Experts of a small language model: 11 layers, a variant of Adam for the experts.
Below are experts of layer 2 (counted from 0) of a mixture-of-experts language model. Rows are named down (a neuron's output weights, with its number) and show model dimensions 128-191. Each number is 128 + 32 x the weight over its row's rms, rounded and kept within 0 to 255. Numbers have three digits each.
Before each expert's rows: a language model's description of what the expert responds to. This comes from a sample of Wikipedia text that the model never trained on.

# expert 5
Description: Years and name endings. Year prefixes like 201 and 199, and final words of institution or award names, such as University, Awards, States.
down0:161168133099202118092121141161109088090131066121107116087147126129098114125156126099111142148138085085133127107096144110120133135124116162152087074131142139132101100085163170225093133136117101
down1:114138124180134115183141152117090123158124129121123130117140071102131151125156134148143056128134125164166116127132102096111151095081128143165069166112089103070119121097142191148111121123108077
down2:102157152150082110097133137089154190126134077126200201105088105179155165143166118140207202106127100108155113119123126121133098084100154088177133067111184148136149109096112083148102062130119134
down3:109086127142173168134163163126102141140077128110161098154152159117143077168113116114115137089129153087137146099212139160164156116096117098144170132094139094201152117080088090049112129122106097
down4:132108145135112093171130144160070121131107173093113150134160097179141146152121137134140131173144109089168138138150144083136109205135136121111144103155133174125165067087158101138097077135121017
down5:176095171084122185107124155145113181134143118117097069116151138191140122148152080136086122124134144186154133163200085067086146117182132168089124127134108104183114122157094144144133125101122120
down6:179094125057150103162172122142208146125144112156116162132111122041090154115202101119158148092064191084122139135138112122083101145150109105141126179136061144099186149123160042177118147137142158
down7:093124157152113131110150104102182122135109147118144176139161137125137103131087093159143164124042152074131104155113111147177149123091129100097087075108147121067137095115175085126112078158134182
down8:144178080093130114095073132129144172133143067093126110163143038144180158098138098077138186173171120085139219106142156112136126153123107089148090164139153131178105113103087047100144145209120140
down9:117165137167139151173140157117102128148128190087191114078153103112151131138137095139208123171158159170126160140112123152149116129088158068150163109121131172151127102139131200133104138133200128
down10:091155056157146148138139138124211096149140163114089153117139122133176080127113144124126168137162119164120133068138120128081133080141129067178157101144143145075146136118128116097092069166171048
down11:096147113164193141107131178131115092123140149123155182127138105096110106088147018125154137152093101150121063111115145128096115149127117131144131145127103143163174147119148090094123096093084130
down12:156138119125155139112127148092086134140072123112122154105152111137172112126094160103144112128183162116096108139128178145109097136087159116092076148204156114161079152180127127099135116140087153
down13:128129131170060143132116104116115093170162181188204139147182097112070113172157127140159132152105110122138080097061153112137097110161127152160134070112084168145123131134084212131119159120114099
down14:138124142146076081147147172139175095143200122129100087087089110110137120115162074108096115145148167168137123147090121156129180120104111149124091089179122121112100185099191138130102112052209082
down15:159110153102127149176034099160151167078102104107120109092154132156167174158151099129074100073136114167122167150146151107120150088118131094138104095153124100115112100086088167111134140129105116
down16:136087139087102121115116127155072072154161090141134132111131152148091153091132111144154053158119116069157142134050105113112125144105156155119079108100114108189153123121139147081092124141064123
down17:102162089093119126121187129144099131119186119154149101104075115075090120149115097114157154118148153186170155114155100194141097158086161122138168182155139103128111098100118058199184124192110153
down18:112162121177178148094058066104114172186108170193119121175127120092107051146108123065078143147089166105128121166159168164089119136087123082147081130131101146147120131154118185166080101075133157
down19:153073131086140146074138109157166170080145100085083136124073161069150069095158131091040176101191060132122128101146125113127076109143103133128132112098158103176095133123134111165123076172127116
down20:156088145076124157150107105164091144121173125178142130050141158101101067155129108134161170133171079167114162115148103158147136127110100185079154145129135147117107131130138048166074146123092119
down21:089098125121154065123186155131126167075127091126183107131092164089129185142112111172041177100104085106098127099166093140114199073127110107123162129090106188149088172094108174110148106125125121
down22:117135117172085168146122151203130185142190094141030099139114137110138087111138150080070154124173100112126087155098138150103148118145206124137143118114131183083162135121135146159090116164160068
down23:090126118092131102106106186134149144122138126141165164066133136175145092118093115149166126095054148174124091183115098215158121113176102154136174149104164171126181103116118122150184171106132132
down24:162165158174126118149134133194072098149092151139131089104116147164128136121110145104151162149168037129050134156092131137153140073149124179149133200148075114157105148137148055118140110142136130
down25:091175163075194155185134106142138098157132128098140106140182070118129114144110130093141168126157102096206135135130078153155166153112113126173159118149127119132123138147133135089182138118135091
down26:164102122115108041147164151111148108125154114139153146182105083144133093127155081128086163126140119161195115083097143100121171118143127075102128108093125160114119079069103145122047073115093131
down27:139124108081134148159098137147101124114169162138132094121170127197128147053092167166162074141145175048159196157103094154093152087122148185141039151082107158184085048114148092128153103116093096
down28:087149125103186106130100156133145079105156147201152114167137145136144092145210104145104191107172143077109161089091120111135159128128108159121109125049119160138115120141096102144129120083099147
down29:103090103140147147084143129120076122104155173164142133074123151122149105072126090160080109127186182153124140104115128145158094087176106185131099128131106137142169141120128164132141134150144116
down30:141091150119216184114129178171190099154148171101069102142147147107092063138169091106134143184141091130169077133090079142102102116102099110112107110118124136108085153124131160115110138102157176
down31:145122147092116151115144167123101120154117156133125116189120149175185066135061184073127124144161167146188135149117093109129133123142165138174120119169143075106100085159097133127110148159085108
down32:120177129157130191106053096137173093057093116127184132087083110143135134090110136121132114140123128130121093105142110142089135125128079095108177183138176091106132103100134049148166167129178134
down33:081161126156190122083146121114154118120099133142130101090060153135115124079158123119163112081186110183140062137091152133135071083149091100159100144170132139174170174140105137146158092107117105
down34:065127151167199144142127204143160148109078127087145110118186095100145099119133080096148161103119116159173189156164144125162089169120103138163091111099087094143139140132132144127126184143089096
down35:158140114105115113177104088123114149180109093127145158103175118124132104076138133154157096050150147160148148098110190162144119109154078145143155138090185130123129103072119154132148164137139144
down36:069140100151108122143149143139131099106126124079150194100100108150087176131073134116172166049151136090052129151071138118178109138146142135117129144136140119117104094148146138128172124074179135
down37:149173179119116091120081179115145169076090113115134137141148122160122149123159142151174136133193113104137191111127100121155167148076147118162077135198096109120145111161039168134140119120193092
down38:135119107109077106177151133136138081124182077076079143149075146187146166165076207158119101116141164156100099136110126120132146118197080121192125138115121163123137163153177148119143163127138105
down39:137189131168074129185144111126152102101122096098174166104168171097167159115184139148112129125132176150121143166129139196146151166114104157146075172107163128108109039109119090154164074142188127
down40:129176105157108116157137141155109171185092141109082140155147135151124154154123114147111195073054110163065122132113180110129102118123130148093160142145124166193110172094065138129101127191103170
down41:134133123144144098098201096176120167120106139135204081154132110095092122169109132141115111083126146066134109122177146128127123001125175082139083138165162064155130162097058081086124145102118121
down42:139107171118160135089100104097145131072102083120173148193142182134176129102104116125156103151098120127152159121117126121086069116158213092114126124133169153138144075111087103143111116129146115
down43:157098121146110119180060196091178140090090110100143150095152125122152139121091114119094092103126076107233175170159126148119164133114136176148122130131145132182131105119189158129145091109135104
down44:100094063147137155131178117096094092108106136100156126105162156110157125098084173118129105082184102137162111120162134164122128128118141152165071142073108136129195120127110190058134170137075134
down45:087127171111151124159150182229151181092177096143119107120109149095132133162143131217085182191173140145132145081128134127100119109158122072187128174141134123151141141135138134112076091180137118
down46:056118110130122132157109120096130113100165153172159114104123122123144125110134132079119119135082129129099227105178110137129055163126144153074156111117091107171101117085083123117127177183183142
down47:118113082147118121123104052139118142132149071138213127128083110184109166094126142124166172139122076112159115164128180074119152122133111115120114120140168133172095136090153176092112131123093155
down48:152144095142144129123107112134178063094130118119099133183093138131104079098171149129154136110156114112153066169118141107090119159131155142126137099155138116101070147047151207157133114074182147
down49:152062068101149106116138086143152136127086085135156128071144115133135148132106113139120170086129081134189180104154058186110147154136149173139117220073180063053092116086156102118144102124112136
down50:111153138141128106131162074114124113141133150093122098100136150188157113144146112162142123142088140091104109174163083133148148100144126112112119132091122158156131097161099091117086171076181108
down51:188076088119090071118152153116154133082080100132150138163150039131126171178076125105168092159092128091096129177129168147066125153096180106158094144134162111150165141179143100133141139114118103
down52:101148199092179099116042094116117115137087181142099138123131117104104180089100169145078094119138097132102112131163118072121186141105140141132165173140110109104106119111168183153136068090134116
down53:136159095120089129153156170102144128169117164112127077178122158065139116117142177133115148137120178116097125142135105111120152135132172118140163128130093106127177114173142136084150165105123089
down54:115133152049124114124084194094191069164128132088162105131131127121141131111136107144125131159154121172110113078149149137119210148112118203104095059184190141047109194112105109134148114114116146
down55:044081098105125124168147125101140132105087158103117175131050125140076127168096131130122148114104139117162168172141080091177096135126137081135177126075134089099163143204138094100121162126163077
down56:121142150136105163116141134150135121116177160147144166142113120147155120109105165104138140163101147199114148099162138119150112187173130148128080137135148135162146082144090139177069092190069088
down57:108147145152120172098114132125170180057181213115179072155160179124171066125153166078104132185119143116103139144135147105151168119124131137141107079110159130121093156108083168142161137217133156
down58:132141132135082141080121142099144115135123107106090119094130121134098151121117087150140100096073106066100080144080112177154149085089121146069176131099033125087096109102139078105120094067126112
down59:167142139094166192153149207130103084095191100144157135137089113118146151121142127200123142105146170153107179122137118144092125054161102148145106146128107157171136130099089123108132134121164168
down60:162160092140097098059115112117083139164079155177113129166125166133088125146155149124125127150164085098130057153092175079121118171118072122171132150102120120130083148113175130082131149121140147
down61:122108110083117127152162114136122096135146087175144143142090136102153086147133115125127139080079100152168142151081126159121097104133110074119125069039119160074103108132114155123110144125157130
down62:080085134067138114101085186053147131062173138116135111132147095127129121164177080126085150193113142146115130129143166142139112128073149139100151134099114186110107169133091131162110121090158144
down63:117141126105135130127122124141144119057141179120124150066104100152121140184123064111131116083195148115107165100114087106098154043126138128108118139142081101133132123103119091166190156076121147
down64:110115117168127111158105108199142147161116130137098138164133142132099130135151084124099117140159133088111126182086127135115170097117058142154146130120119120073150148104137126138110110119130192
down65:112122089072134148117050142128134154142112149107099131124141138087173099144092122096139149056097092110117104134120129088130127174166167106062140099110139148076124096107134099150143101167185101
down66:114150141099123176169157132104101096137126143102057155099141113168160168172143140125164047195104141115127129075148083182124131130094150135135143119170092172113094127117097190063157149179127096
down67:123170114094128086114078087106143109157151090097155159104162129118145128140156144100130151098099111100135151095149134131095118092142142160123164133112165138130150124106161139137110096118143134
down68:127118080134167104110123207066168151120132127068106163110110177091164105149137127108107123112153122127205126088118156082126116125168096100136137147135170165063183149074116100106156120149123093
down69:155120126183102121146180100136149151157094129118147153146135130152136121107079141114157118108120134117122074121075052100123151112128102114115100182079100150106147144172113144140113193094192106
down70:108141142105106176161081132066055099101167171119065112128118108151124118141161132130162141111122096210098116146191111104133098122104146176130182082143137099147133140131115170121078111079211107
down71:135103092127106134193111154117137159118164102089081208122104127157185115160163085078170161080162128164124125132092134090137112161117144131110137113124174113179114187143122213091130136151134072
down72:150114124104120137070145115113090142216156085127140132091151146136147139116158153121144105146128140150121123136158139095131140123126158207124135121121142102150151173072086144137157075081073125
down73:085089154169094120143161135123135124111092114112111128091105146116133090145171203179159148063145133150131102172133139146194176113126190094144098081147159088058162109136124091115157061094149117
down74:171107101117143144155043078099056167112160102113085095100190168140134123170186135166109119085097156166138126101085132147129144163126139193167145172108119131129123121140168116182093067164132084
down75:099206130174140151179076125118150162142108167097109103134140143123130165138072096118203135155135126147125139025158148133152135144135131128092133162153152107144108099173180152093136182117082100
down76:120188130099186127134118115128121096179136068146101112126147152127170176096095177115170150115138136206195077146119117204096089147124091083102151085130098094106133197123098155125109161148101074
down77:141161187113112157067072126136151119170073131149107065137172142132104125129161125118122162155077132131127144130145165140139135114151103149054124134130088175180038111113118062161109071066119144
down78:090135139128093152158092124105182145088162103151131129186111125096143117117158057099115171176137142064127184158113138182168121124147116170115132123109136138100068125097139135176167063082158121
down79:174113149112104094162153153152092147104155110051148139116144089177125135170107144160140099147131074191088123119139113124085067134128142129077132116154131144085150104084113149138109102151087124
down80:153155104104108147167190152148125108126097134123102065141123088129139169154162188148143051122095119146133125127145105142133137190097142104115155186141170124170096111118119156157107171101130140
down81:161147202152116104174137165149122169162161147109132151113095109091164053102090093121162152142204141125164110154067141157137152070097110101202111149140116158113152130174104101073098105164160118
down82:140201119107102050120097152124147164136099164099130098094140114183111171140147076110124066099127115112125086172139090120091139098074168063124081120151111074122091136093141165136111131063038087
down83:157181166156122174108155118122146150184101130119144182168122140169189119130097113089195153068139142100134079174066136122125155164069117170107134112123091165160129124138095149117100150097135027
down84:087124161118155149154055106123155056124150115111154154168139119162130106069076133100114138097100103130103136123138094134111126048136175143162102089151134085083103163095142217108139148092113174
down85:147151087133125171115167113132182095153118124042112133116137146098132127086134183147155039105164130156081134101135139097110141117146118174126139140140173137150138079101177081151122117183148113
down86:061188046123119120128075160120117128115116124103162090129066156120111097114098173098156148126129165105149100084127098132085106090136148151147150113147095157147166128125116240125093127168160106
down87:125107106159149104171093153141124143123194130150110119171143185147199137119092082154153125121136127145176136163077119129120081138125087146174140094184122109136095112103130192150123117138128150
down88:159144096134123195083106155093150125090042141181130158067149159131108174122085210126161118125123083122102113158142072118109128153182134178049122135160252103158132089101141106143123130146055123
down89:145059118175090071151188098077071090143118135149188156103072129089080071174139162129146140099127170099144070120148075120157130176077129067127120094126159063114113087112167177121119100098122086
down90:143131107084128191141154149137112110074064137104104110079142119113117100132133166085157151176153113128085126135145108126218146124177138099115109109120113178131156115102098131148086131157163179
down91:126122176163137156057131104120105141139153112107168140108097156104147134140118133131171105110154114080141124159095141154139116165108107126123103130110134168151102183113130098080092078127155038
down92:105131172143133178167123136134148116109174132119149157089070073107157081177131123099175074136121130122125078080142134162105136159073190124178144158176114092137208171124120194200129050135131167
down93:107169143136149158103091144084115152073144129123168099162108139150142100155098086143160213075127174079091116177138160114131151114158127146109134142082147114111156049124165105173121123142148124
down94:131135134152098171150102153104103080161156155178094107134161158132113170087114124181149085095197134130135153112088131124139106117088101090066167073118122100131151108136127142102099175103109145
down95:115135133091104089119031094115118158110161123129093129099107126093127092154097091109153148109093140097128155141091139111171120132116147150132136069112062128079175106125097094088124090137119112
down96:095174084093122137093124106109153129122202147142143148173141165112144079131177118135148084146167152129127165176094144127161101132162205160131098141150135064125118092149133109141110156116145094
down97:054096139135135119130188101164189094184160157191138159144138109124125168096156129106137149177113130158125066135201140136119119170136186147155155095144113102116118101153136237105090183127117108
down98:132130156118109186115138086154168086120183134109151140107152125123164086098163114180157103172183139142103142180121122127135121115133115117147139134113161131139123093093100128153074032130111186